Experts of a small language model.
Size: 11 layers, 53.7M parameters.
Experts: 32 experts in each of 11 layers, 240 SwiGLU neurons an expert, 1 pick a token, a sigmoid router.
Training: a variant of Adam for the experts, 359M tokens, 5477 steps.
Below are experts of layer 2 (counted from 0) of a mixture-of-experts language model. Rows are named gate (a neuron's input weights, with its number), up (a neuron's input weights, with its number) and show model dimensions 144-191. Each number is 500 + 25 x the weight over its row's rms, rounded and kept within 0 to 999. Numbers have three digits each.
Before each expert's rows: "mostly gets" lists some tokens that are sent to it at least half of the time. This comes from a sample of Wikipedia text that the model never trained on.

# expert 26
mostly gets: " ±", " $", " Eth", " Vol", " economic", " +"
gate4:485501473501510511548489502452487534495535516495541527510503516542484476525489483498489513511480506419549482520503493471504485528447551487500496
up4:527483491512540490505508502496485527489512477501490500520476543534463513475511516504529514528500552495554498497480572524482495499501515496536499
gate5:513534481512537502524502481533492525459478533509493469489491503533479480494489480492544521496534540528516538489523501514483454448502487566493527
up5:557529541443468488500474509483494497526492483471509475529524522487528508525524498483450451487501507479518500494502504489510468505487491498552528
gate6:480485458492499478506478486463539506502507493536487524480485488497476483513475518521470458495501474500484522528486458519529487552471512491452513
up6:504502525518491513513485527503466461506505525516498506534477514494494452518493485495451489527499481532489510507478447511515511499504502468523472
gate7:490473508522493508496442500514491504495480493474505511499534478462507501493518491496500494441512503504539511489500469484471461515544443484458481
up7:488497480451515493475518479449514504528489486482503517489498536455461495489515474511476474503522449519503469508500479527526519527500490479494488
gate8:474468465533498481520461494507536524500519500472505550543487519481476511512504486541506496512508485497518495486534458488509514490529542501531494
up8:491487524546474484513505473527523544515523536506506487554432501493475545484489468478516536515494517510487489532423508507509477495484524484540529
gate9:593503552522490499524518501502482501560524509481524486466468483520505537498487453502535484514504527544490495495495460508484524493478515476488500
up9:499497480493459516501521502490465489492532521542535438454526483492511475503522457525475508513492478492489464462524464506496512465487515510488494
gate10:512505540513534510472499509502489490525499527494510500409502511512497497506517523518499493481485488490523509495486498481494519486508518451504525
up10:532500500449500443515517509533495484479496486511484480531502498524475516506494516488522519477512519529543570498509503490504492558505476520478511

# expert 16
mostly gets: "ev", " especially", "w", " mother", " girl", " particularly"
gate0:519508444513454526456532513511455503503506482496479515575484510476460495486488548508557472534535538491514522520503493527471471449469492521489480
up0:458463484517532475475518527484499489486493498489514488555478477513509494480481496491534526498495503517503480487512495463505503424525527496514554
gate1:461477449500491508491519463535484503510508524494493521553505485518509466485482497498472529521555462519477515480547478533507500511484501563521496
up1:476508524476456473515481478487511531502506443483501470454526500449507495475481539500500463454475485444475480505466493512494504489494468470498474
gate2:533466497474510494492456487453522510485490476509510518476476503490485491518517519520552507524525470501480545518496509504487509443503508500491557
up2:489537486529566497510522453521476478471481482517501496510508523472454486511479468449490468510513466475506472482498473525485504574461484501520463
gate3:534510488467538548465531491497485522487513466498463482524507514472501533546455527489536474478468516480502511495542467501521515489494535493500499
up3:531528504486486494472521483459487534502521486469495538514495528484504522503475496465527526488497512478470471514504511477501513551471456489505448
gate4:497451497513478538526499498520493505458540520537497487441483481522495533470560506501433492498463503441445558488483472466524539505469494478543467
up4:490464508497503526480505490497516501475462493519515435481544479519451446504474496512499494471502519497487503515519535486508445478515502502506511
gate5:451543516464462517457491485538509497479488575500479480520524498468526501531509442498498481499493546499530524526491510488512518480498503471526501
up5:488516513475476486481504479535515514542514477480507496529547488500484491484513501528529490480490481483505489519515501541491493485492488461513504
gate6:530485462521500491528510514484499494481507484495473500495542503492482485494472496533478496518527500524552491537493523498516510517487547543554528
up6:496495468520548508457485482523491512479530523515522518488487517525535508531537480547516501518490472508518510481481459526507511520496527482510517

# expert 30
mostly gets: " \"", "|---|---|---|---|---|", "|---|---|---|", "|---|---|", " self", " imp"
gate4:500470524502457498507458542488537511575515484483570492500530483486504498523518535495450519439512503447503449512506512519473529469512536508486488
up4:482498497547484470531527492468498517525488522526504475529508521478473491502514501470506473469481477467529527519491489472513522456521461460483541
gate5:514530549473477493437469470491488492516487489472480500513531507463498496496486500528468489470491491509455536512482503525525504521521483488474506
up5:500517504508495509542509498503448479483505493527521484506459478530501518516485486484542506505501552507496530457488529548485469519442502557490499
gate6:490466510490510476528496515541492503543487482490478472505518501499475492490531557467507539547474506468480493512498498533481521481520507504489516
up6:496510504476476476530520566543514522524495508493515466506540500508475481474577528495500524487502507486479485514474495511521512460518508486492509
gate7:509498498475516534503453523496492508494540500459531455513485494502521468525486534512483493503505454472501497504480461513484496498521513451511500
up7:473515489527508523493497527519513477499500536510475516498516489485505505518444498488477487525505441454494508504514488522466513489504518499509473
gate8:516504574506524459508489510501463482503495531508542513490534476520503508484462455546532501467486508526533480510488518450476528475536497505482550
up8:507441464532523498446516471472495445503474492481509472490490505533513494549563491519545512525523539533513491465524506524491468498475491497487485
gate9:523463486476495493494547461489540487501537472477523452502502540495503479519523504482514522525496491498460497491477481510493502501481509516486511
up9:508503503503515515530472515490448539508515562506483542518512435481488521504484500504515484507500499474510533516493510497516513509531492497494475
gate10:500476534534522512526483517464510505542487467510512519481518468461504508517485509459481478480512527511549515550540525495522523534497471497503515
up10:462520501512509487493520518471523496468517506544456517517531548515532510539547450482542515490472482477524518496515568522487475492476438477523494

# expert 6
mostly gets: "es", "is", "ts", "ons", "hes", "els"
gate0:476501521493518453513487537519481465494484485498546482504543492496517524504521481525480479495479511499537451536521469520498522488460515521510529
up0:494484516469450537477514482480537534504519510493488507485464439520505466500474504484502544477503477516461518467526513453494511509523516508475465
gate1:510482511488554472490503479451488478546494465478542492438484495491511487481480497489492530445476452508491480502543494510492478530501525481492578
up1:506503495525501531503507509511517526518551514466512454508480466483523505480542544492535525480449495511494510525526474526527530501477522478541509
gate2:492487536492530495471454505520498497474495476528509514510530557528464481495442493523468502495537508524511518453511516532515451538469500530483469
up2:505443485487534491480488531494485481522502512441449525500494494509487513522531478469490516477542463535549525518536472519497478554520517496551531
gate3:503508493501552560493522521511495463485523495511481518516463503450465512495514480510526495500507497500503497423530481508512517489506523540510507
up3:501524499481498517535509494502507521454518535511465482489486528494519539526510547482484497506444560482500547482509466522501490473460508488568489
gate4:505497492497542479546487475541492539500492460511528519523468481513454490511457498538513519484514513504511501498463554535460454545458533504489467
up4:488534477495508468516462497517466486512495466523500510509507519426462533481476475543452459504529451512482494491488524496503503537476493483493493
gate5:507499513492513484526546537514485488487484501490490492491517492519483443470501484518478518519467458556504525467525489464463539477498448515502519
up5:503487498499528527484455492497513539490495475495494529485526515442493556524509537512530469483541541468525472540480506539538477518488525539481487
gate6:503492552481505506475482461477491514485493459513484488504504483538457562466467495490504516492494480482521500510462485443492495531520495479456544
up6:469503471509515511529492501500531459511537517515440506480503485501555487493529500544516509503487548491501497503547533501465467500463553511509475

# expert 29
mostly gets: "ț", "ș", "ably", "ishop", "f", " particular"
gate0:506545490470489494509506490502482487471470479511491485518485526480532546488520486493497486516501482441484499464478565528507466507461489488491524
up0:524520533479520503488496523513500527507508509482479502499494543446516520525511527492461480484519482453493469557534512510484501526494510464530461
gate1:502491524509508522511517499506516501531509492497490517451519504524528513482506463506525520458508465503489518452555514505536474514555473484489488
up1:481489510512503475547489499507449488524507479528507520551476524482522499493499551559504456478515503429514510494491519528482474503473526510527509
gate2:541506542513522494519525535479519474451501450499517517523489441556501479500555496486522494514477461513517506494507452476506509469495515516510499
up2:460482516500495512499518546480502516474502491518531517500527471532476519467519508478494474521495534487517481511541463459515544492455505497494465
gate3:553528491494494519498502502533499524486572521457491509493474493473541492504497513490548550521528524530490468510489498502490477498512487502563511
up3:487464461521536506519518448486486512527473494452535475503482474600497453510475505466488528486512508496518497497515521535473477490511491484528518
gate4:445505508438497496470467491526486500517528550474474522464505511495468527529487531506518467522476508497456500481536505484516490527516523522552523
up4:500528539474502522497479498504483546502496533516452514536453530503515512547492524499548481489443444510465513533511498520510531490488549494514518
gate5:525531530470473491491528483500492543474504471495544474496533488510466513534509495506536498484515461489460533465468479508487520486584554486501506
up5:543516487502490499492498505518542496497506488477498524510484468566536503498512510505477504487479461535454479489485517500475492481506525498497507
gate6:506492478503526484510509545480517512524514465469549520573490477510509473502523515530517464498500490502509493498511503482470506461487526503519453
up6:503471492479468493489490468503532456474527509460492481446472474569494547496515489469483526481501487514523521484501524493520489496483529528501502

# expert 5
mostly gets: " Historic", " park", " Lemmon", "sq", " mountain", " theme"
gate4:484510549497496491458493497523469505463440475515475505485494514505517510533461479492556510436475526491502488491494485485540478541516511518497533
up4:479531513495495500528506461490514479468497520531529475514505505517491523510498485513526453481505485442480511591483481509547544459510490553512485
gate5:508507530465499505493449518477472515533466481504485522462535453474451522463514500542476489483526506518497522514490476524492475514499520521535516
up5:504496476490480545508519462506570447507481513552495476518476514508461531510496509543477536488544513495508516485498529512494467500469495475508525
gate6:492489501511530552514518526458479464463475515534462475480530497486520480542533511497501525498483482488497491519509507467477518464489477458484505
up6:485494497479490494444463475517518535478511486453549501454439488518490503481519524518507498502518514505522530519486504544520507491509459546525520
gate7:513524524491497498474447521459499508478501508468506510523482478492527534506589530491470499465459537460520461506483513442559549512477498538520522
up7:473488499567542461529520492519529484484479511526507527509555470522460524524511515444463486501475450500507496484504513499487531498495502496525533
gate8:494505464520511502542521536546486520488509487518509505496487507475483512489478498486529487520487483469459501479516489531481483502512482553483482
up8:503508511522538485524456550511545438520505490489521509491520471487469536500519483497474498506481497490551503486494519507481464520474478515482503
gate9:517518484538471493521498486520509520493513501510507493524498529476463512509474524439504524518487471476502525528484474473512503507503536494498512
up9:503505517521503495521542515527495467463427517559508524488497495528520529492551492551534480479523527492465490485508535478516470498536457497476533
gate10:464500480496514513530496514530476475463458485533518457499484461450496488572505564496539472483518522457444510545508494512514483487520521535501510
up10:499538505473564494575476508493480488521528503528441523487513552517492540541515492502495501542501492516487473522480533542530496488434488481481511

# expert 25
mostly gets: " tre", " prison", " cancer", "died", " estate"
gate0:450508467560451498481521513480524489470523543519521518502452470480526491481536521508525513503507514506471509523438493523498514449476520538472525
up0:507493482504493487431531522532518565476474522503520519493484493504498460457476493520489482504525500501497498514469512510506477500552500465521468
gate1:501491511519502506460470490480541520480555540485511495499500517517446470507512513485503542515471497488477487487476496460495509500462470512496491
up1:525492500487469494472518458487502525535545514498485568505478481501522500500532499503561506529483458512478531466516478459500512507488497489492499
gate2:490460482519502490526522495520531490516452484481483520467517522493483459556502513536476502491520532490513523474486515498470461504470475496477495
up2:496508486526495494545546554509484550457514551527494492513542477480536537507526529504500514489493561527471511483467482467467512478516512544470484
gate3:512515475506478526523448514490534538494518493518473502550513494482467513485520545488494483520475524520434531521446498521483510468496502446518460
up3:487450472500514471500522472504565533516474513513525487464482499519512498503536517512500509488498483515481458499489480510515506473538488507517524
gate4:550505521490488439485509496470493470523518508466523478459519478514490487500504545483541489521515449489502519519517505527497493527503517510463486
up4:491519526484440496458450496482514518503508495493518545496481517526543509476462484507507508508500511481502496533494472512501505505480489474516509
gate5:462460507554512538551533528504522469510499484525500503491516479513476506532497513474517491496511488534524491516541465456503500472455481530521506
up5:558521531526514498499477509478504484502507493489477491467523461469493537500500515493532482506511495518509487493516492535535529492501494542528510
gate6:495506481508515486526497452526501520498518504525503537503519504481522514538519463457514462531515521505505522461489531497449501483448496515471501
up6:506493482516504501542479487470483539514489527539529535579482497494523570500524513511513440514487518442500535465490485502471484490494551503469500

# expert 31
mostly gets: " Affairs", " recent", " ====", " Since", "The", " least"
gate4:482494518523494488525486555470472478481497534474492502544558511456521505448540471516522482478485501490466500524483493477522497477482506501557509
up4:499471488489469497500499491492530527487486473511498506499501508494446504550492501516475520468520507514519472502481520508483534511521495508538494
gate5:509472523503513476502518522476514487539492476475498502473524519541546508471506496523546490502511439523420472473530501502502540518498508480485552
up5:522555485498486485517488497499499530504535504503489466499485516453515511512504533470492508518492489452503524521470514490532509490473503560492463
gate6:457522493493534485495502513518519527487493535496529527509520458465491505498500481490516501540473509488469508489478433548474537513466550516482482
up6:506516454526531551505522524459530474484503520507513511501508494505462496543510526464495515496529490516506459518484526451499471461519518484515479
gate7:485475490523504498491505516478562503503556529504481528525492520513483475492498472480510504542503451520510522507505477476497515506445495485523565
up7:513514513491504500522502474523464484486444470516524462500495505495519519513447540508486485468542544499523490512496508522515482498523497547518455
gate8:509469478502479492503550491499470510477509522524494502515489486513520468471466474527496493521497498546459415572498488481487495502491511478512558
up8:541505497530492462496503509534525481515486503504509531507484499533514501464530510510524502498512509502461487495565520499476483519453470509494534
gate9:529491513453459499534497520507495475525483481503535529509472478501494487528492553474486473498541513495472527564497424518482518470510551525474492
up9:481495501570489470515486505513514533474519504494520470532480512485510491487510484473511497499518503510547536495460484488498504504484499535495532
gate10:570508520489492489498504455462504495479526495501523492497539500456521546467521490535493467503504538462512520472425491500507528463525494527521464
up10:506510540531499485510514501481495507529501510501510534529542498521521505450542509511493517498511520475494510503493501497491508530552482455499502

# expert 17
mostly gets: "°", "ón", "raz", "we", "app", " almost"
gate0:499469499488494453508504494528504488476512518489484488480498554485488482471491486488497486492475521464507515520504519518546506525541512544452495
up0:540514443528486492514513528486495499501528522500507482467495457501513506501528494524530558507506510510507481484527470487485521526475514471495516
gate1:460507461523460527507497533456526487497518485493508510561476467512502481533502524471494509521498480506502465499504467498465510491507483475559495
up1:532514482473468564527508482486481525487531511506491507522458477508519479504512538515476501514479529469475462519488475485466479495471523506505459
gate2:481489463505510478525511467492505490498481516511508491513490477493475490459561505503466473492525502516536507495518509504471467524456478515502493
up2:505481472506473555537511543502519507503498543467519473485527484484487464483532449471502472490463451515474502469490512534514494491513532457483499
gate3:468501474509508487509517571528500511483446525544510519542519526476538486474505484517494507522484510487504522477515484502497433540477491499517546
up3:490490505484500500540482500519512548520535474453523509507489506500513450510533487449533467499547475513524502527534525486491504530482455499483457
gate4:504515508525492477461489503504427540506493508477495514502483500478464469518523495537491470495496475532519490485489536469472509554552465507488562
up4:518466501483510519522452518540472506530451456490538477482509517513505520480526501538488509466569471492546528526490500491477424514479463550467482
gate5:560480494521481487490491479477502489512491506496519500475537454527527493457494506536463489494510521527501514471467468487482484499498503471504497
up5:486485479518503477488526503529525489516496475475468533488467478496509494494503475473509505504516504508455463491507476524495528476474512543497499
gate6:496469508453488481538488496485486475486493462511484528482534484524455492486514498540512513505505517508511529464490503516495483492470502500481486
up6:545508489493499505490501469495484497483526526493519505533522516496488498483528465476489495538518457494527511503504469518508500514477505529473496

# expert 13
mostly gets: " Army", " Force", " Corps", "aval", " ship", " Air"
gate4:511504520545479501547515460516496556497467509509526496486511455516532460466534498542512489462525493540483531524570465500489500473474486558526479
up4:476507511464483491551488530535508503478541534512446489465527483497534497482519539529541489520454537468479528499468453487485520506498484483530501
gate5:459481512489542508483480503482521500507491495524508494527529509504510533470499508557463453519480486480536508497567527552493528514511535470443489
up5:500489494572521484515494472526466495485557505490513516495523522476492509497482518498489484526452461501487515512501512527518542497509458506483498
gate6:575506506522503495500541500527477519503515448515517543528513487534502489504527554486488522492494511470487503502499410447543447513518472483511494
up6:531469477502504490481512527503521473495543474536532529494493509509465498524487468505512515477476505471475510510547504511484473499509519459544457
gate7:480445463514526481474523522463514448531491546532466447435522508504493512523535502518531496512470491503542530465481502496490481469497533459540524
up7:461531487498488491491497504476499518465478503543465455521491523542480495518539492505518512513482523521534491533472479499497472476478478535486461
gate8:510523498442524478471524504517507489520560509497535518504468500470470479524446541501489473495498493502530533536471488490520487545521529471502484
up8:484453521541537486499511487473479491500554509509528485542474479475521521513530540509529511485529487475533527514443501534520503518527491512484507
gate9:489557508507545485517505458490514467532524479545486472462506516515503510507496533496487505521524473494487481480561544537486498528483517558504479
up9:496468449460458524515482496535521492504525468459496524535492498513538522493523519477503509498508506469536460508538499505496494487471478475548476
gate10:462573508516548501498510513504511549475511513555508497464479514503515488533528580527531518491486469461480494502467450493502488490475496484506489
up10:453503510468531501496528476529494471516542541490497492486495487498481534494519513459522548489492529465505504471499482544501524504474532506484489

# expert 23
mostly gets: "’", "]", ".\"", "ism", " Press", "”"
gate0:533496485468497480529455486528499512529525487478519483481503528530484470481516497537470538476540485464489525475535479496480532518479479472459485
up0:491512490502484509500504502482462481520499518488509531485519508479517460422476509500472465481512500520493501504495463492517544505511525500502475
gate1:551491515508497487527542517517506461469522486475486467467510515492473461521491487537532523499503509500524511492532535530519437475512499525520523
up1:543548517492529452499466504500527466514521456474514500472481492516462486507501480498499543499529490493530524505506519552485485556510484499490522
gate2:514473489491480553483500467491505502531530506500501502507468487501512518466526531508484505493515529525486529410520516548504494493489504546519538
up2:508467539526527493504516498504479523494513516492472523522449486542530508470491477500500503502516475523515510464557500489532502466459505482517542
gate3:511499559481501496512461511502505509504503471490521514470471482537494473501449522485516500480520500460481472549506501505483494511492546477511495
up3:540482481491497476539470522518488520515503469485501494506488513532504461455463515507517464507449530496504511471448464474474474471464498487495485
gate4:503492515535459538531465523467487499521514521491481446489508505498491547498489510475512504499507492472519552493525512517479547483482500458508522
up4:484568510500510448485523494546492495449507527497516540516520492488544474455546476484527523455526520512498451522518502468508491514483476489508540
gate5:504508508488475502543516554510465491491482531495482540514496503473517506530492526542560499495503504477476536501508495506508473486515469506527489
up5:516489479477483540489493466474506511517503514493509469506491494466434415525486496466475514529492497465524496524513476536462470484548550534497467
gate6:484529489525503533518485516474495467496505502502478512507467573486499475451502495514462465492543444535523497502481468523516459532504501487513514
up6:500480513506508484464514509534470519483487471448521473501510501463527528507502493517517498472505493496525512476507556511469510466533465513472527

# expert 11
mostly gets: "7", "5", "6", "arri", " MF", " them"
gate4:494526506463489482464474511489538482559519515471512477519473539451516471497498518515465488511494496490566502475467490507461536512491527473506439
up4:526491548511525489481528492485498479506480542516501501468523471485474540492561488484495529495502478519517488545499492473506522548508471499489520
gate5:482519501501489513449501499512476543479542510512492491451504510517517521471489471490495540499485496504513519480511486506486510511485506495489540
up5:401486491544540469531515493520502508515521498512500501517512519511509502535498524465536496479536511523533538448534515502512526474498478487494505
gate6:491517528456502521496498519519495506495489460504489492514486507536444493474520503515492548479519495501466453469462482547548501502492504478470503
up6:463478505512526512498541498486518538476469546464507513499544493499508536493474498523467466494511513481500477555531544507465518518485504496502487
gate7:490427496522515486502504482516509537498542539510499482487476476487490541449487473441498482503534526490497524494508494503504502530501516545505501
up7:535507511477482485499526502469525476479484513487502476532444508553527504505495498494520496491476481517494499539540504482517504524499499505528489
gate8:402484529492515470513507489470465494518489477510482429454533499507499493489493466497527495493515513502538501510483517514475500492528504495522495
up8:501464479494457541492495505468488507510455511498507573554476512497509510495509534531466451487536463483488472498479494536539495517541437491475524
gate9:459484528510466480507470514490487544512542487480554492497509504464501502524551526517528496485459470500466524528481485508476535493494485464488516
up9:507492497487464526483505472489581527487444476466491484539497524521492496500495505475497473488466473563465489527561485510498506488497493502478510
gate10:537503459443491494519495506510446486488522515463491490545531496512485464516472493505487540506469528475491496550522492494467512509498492515513500
up10:525469467488495489511477503488497510494501527497469505442582490475478523558493488507476510526479498487509546517491516475532502563503481505477478

# expert 2
mostly gets: " Genus", "idae", " Coordinates", " Species", " Phylum", " Synonyms"
gate4:474443501486466465491492451501501499492491487527510500472462485542496504494493501494485444482538491467494436508517499484532493492519506446465496
up4:470537481503496502521531495505489529475508509486497497502506488483521489507506480503515535502493422543518507451498519467579513483522445510559511
gate5:484504434513502542533467464456496527490488500519496537517518513456488521442538466529468535484519527469543451473493480502514467495455486447469474
up5:520477501507512483487507461482565484508541479466521499498522540472516502539536503485513527474507472503537537492524523476542492530473526489523468
gate6:502509504471538493527491511469523492527535535465478448541546493534476526541485476484517476541489497499504549501477485531455503483476486472554482
up6:495538489471467446451500543476476564462492529539526545495509500493495468476513448467492453539488483522440475502495497485511507504535533511510498
gate7:512544520452495470507520471508496523457478533564467531511526461475494518506502509458497475530506493492498497519505491458477506477488481484468516
up7:503498499465503479532470529432477482535522471453512532507533464513500484498471449491460567480542521514500509504487536505482466493503493493509542
gate8:494476437536485493554480478498516490505488509485477528503432507534490511478509490501552528528495489527501551506542433494446492537506522478504495
up8:506501537481532483508542498518530498522504477498491484512504470551501489494493474434528500488496463530511480498513541506445482476461499504525538
gate9:479486503520514534568461512584482483515516517532484504487500470485487515533490520487490532523512526474509481514494509528490461482473492507523501
up9:497487493522489525552457498497509509496500512504532564507483483527495475509487479495498511527496512492513533532524487496487504468533489536526456
gate10:477499517553510450496521495486478519482469500504524519486485555501429529502509550517520526491493496499526508482436459484555481528511517450508520
up10:513477510509481499501533527454499502539475494526473491488466510509488526488459462461508518479519510516479473480511473492533516536505498526486531

# expert 7
mostly gets: " exist", " dro", "ashion", " Flor", " official", " unable"
gate4:475505461529508519516519515500519541439527509516531481502502503496485486531594577508513528518495488517482467508514496489504482485482482492514503
up4:512538527509417507526505464503547545520495492430463513558499504505494512470462501493510459471503475498515494492503494474460513538481486513504490
gate5:482480494491533496497471490508487544515524505491562490481514490473514487524548513505486503524475527509546460519483544525481498447504526500497467
up5:503469528458503511485504472501524512520484485502510490461510508499502484467504549514506512481489486505478522544491512474466560495508528498507494
gate6:513466517545490479549534541549522521502481472501483495529520516528496551521493435505529519528501473510511549520528494479527484526501493542480508
up6:537481521455499498518531516500512440533488468472508494522548496493486535512508502482500462476489500519538474535535474551492493510476510501472514
gate7:499513472546485511527471506514525507484534532509524492516497463467524473505514525448481527530507501506457489530495489489485498498490501497512490
up7:495503498549494531496492501493478543501482519484521536496473504524519496515498472511512544484496487494527516512451517510459501510546473482540506
gate8:464488484506473542508521482503470464531493468526494530442524490509480517502468572435493515508514439486497498517481535479501508547485510481520450
up8:495517525498552494466481509495494509497557508483535415498494464517475482471487463585547514521526499518494577490494476490516534506488494503476555
gate9:486486545536466528521511510507512461460477532457520496521498521502547474506506523521494492474515527518495506541513511478485495447515468456530510
up9:539499487505514508530498511486499518481442463487494528444498496469503477497487526495503453527543519467520521517549530476487460521470484487515537
gate10:444469478519520547487506489469526496519509494494501477537486519460454504517479495479496496530485510532509509477491511532525473490490453519502500
up10:502522497508488487491498535465521504486497528453449539410471516511482493515495434518504485522495522487511551494487508464517462494544546514508523

# expert 8
mostly gets: "',", " court", " minister", " according", "|---|---|---|---|---|---|---|", " Court"
gate4:521505483464435524522510506448516532482588476473493487432529490467520477503491511494487487497485483486543482510511489477528541469463515531546477
up4:475475509513497529536539506513477485476532512510470517498471532521514469507486533483496477506502516467503468523507533442533494531512469462525519
gate5:473516506460530490570533502491478472523472483502509481476477460540505498492496477488517474515512552506524474522532465491487479473513514516519520
up5:534497513457476478564547501488479494485495534527516528534461510485534504461472471515540481507489489537489511531484473520548502473522483505503496
gate6:506495506485486515531481504484488514509551491505518464467530529467469501507497475450496560511502531478512538508541491513490474512505549500476524
up6:483484491491471493443460502546492479497532482477545512506478494484509465511528473504501506475531551471503481522539519532511522479528497454516505
gate7:523501532476488493513509580493499486498505516506528470478559501515529458511523503534481515478477472502488512505500487455474491469501505510499495
up7:505512485520511524493520481495530500516515458505505515504479509455500517464508532443509522479481496504493558484546501583507533512466475471531501
gate8:532449504512511496512482483512571502525487505479499506494477529515477523513504554500505509487485476443474517499498483486505503498511478495525511
up8:480516496450474461475512535491501513506502469525523500464502520459475502491506481493492502485490500551487483493516496476503457473485527493461479
gate9:557477548528516511518479451516489486479504482521485547533499536506496543535493502478525483504505455448515492458513556506526498476498448504472492
up9:527483547541513499519508475484473492531553521535485524538489499494487509526486521447491476490474502471459520503520546483528516500465498516511510
gate10:518442494497458467446502503499498478503511496471521481545522486456490537507489503507483487520461505438521505551476472535533498507524494465548483
up10:411531539536464490462533491515479474501513534480524490510480443517503488486495538506493519476525489523481472515477512485487517538523443464525505

# expert 19
mostly gets: "ç", "en", "bon", " Ale", " Sch", " Organ"
gate4:534504537504491477488480499464517509447475496500477450512537478510466508496505511502545467412497548516521527560507498449468544527509486495488512
up4:497503463486537487519437535541509533560537540495509464515439486518500493498473489500532504493488488518527478489490523495516469493524502459515511
gate5:503494545502438507480506483488513511500478501521515505470520526515523509497475495527525503494475461547498485527506539499482488512523509484580451
up5:497490538470473523497506441515498507488560476485496453511470501509518513518488482495514476511498466500541490513481506522451535488454497508530452
gate6:498495511482507449509473536522468529487503523501516475541493532499455497512528524516481508488472484482497496512463472534501489519500505477492521
up6:491536477501542483509518489481499496486458476537498453476476534475472501469552491519503471472524525539479544482535503487511493481508547509456468
gate7:514564520522557469505469464504467478485499513542506459550524514461482520493478522485481537459530474509516497465523485486483503504459500482488530
up7:488529494521474512462524493479485516500525534567505508505509466459528530508495498514539493496464535567497488511544532478493528478578518527501545
gate8:568453519453517512517468525519522498494464493479535479517546509532512491510477469469485459465494486545485513518513479541478462512489504464510509
up8:549495541508519519486464526518487476499482501512500478487513522483514495548519482554497530486509460502448480484437506457505498489484530468497518
gate9:480466490487462522521468537486484525492505550525531485429508514510498477504537527505507526499500490508479485539470460492508497487483503461502511
up9:459541508522518463541551501497551493530550490465522477526443469524494518500521504484508523515491518509515499449542526488481522514474497507490503
gate10:483500514497523471502497488507491502483555451479490454495511509470501509481521480491518518477460531504521493481523551523549527464490539499458536
up10:467439516451538507520498528481540469479499544507519495515504509505505539514491463485467475490510478496523480499469498510494511494484555512467456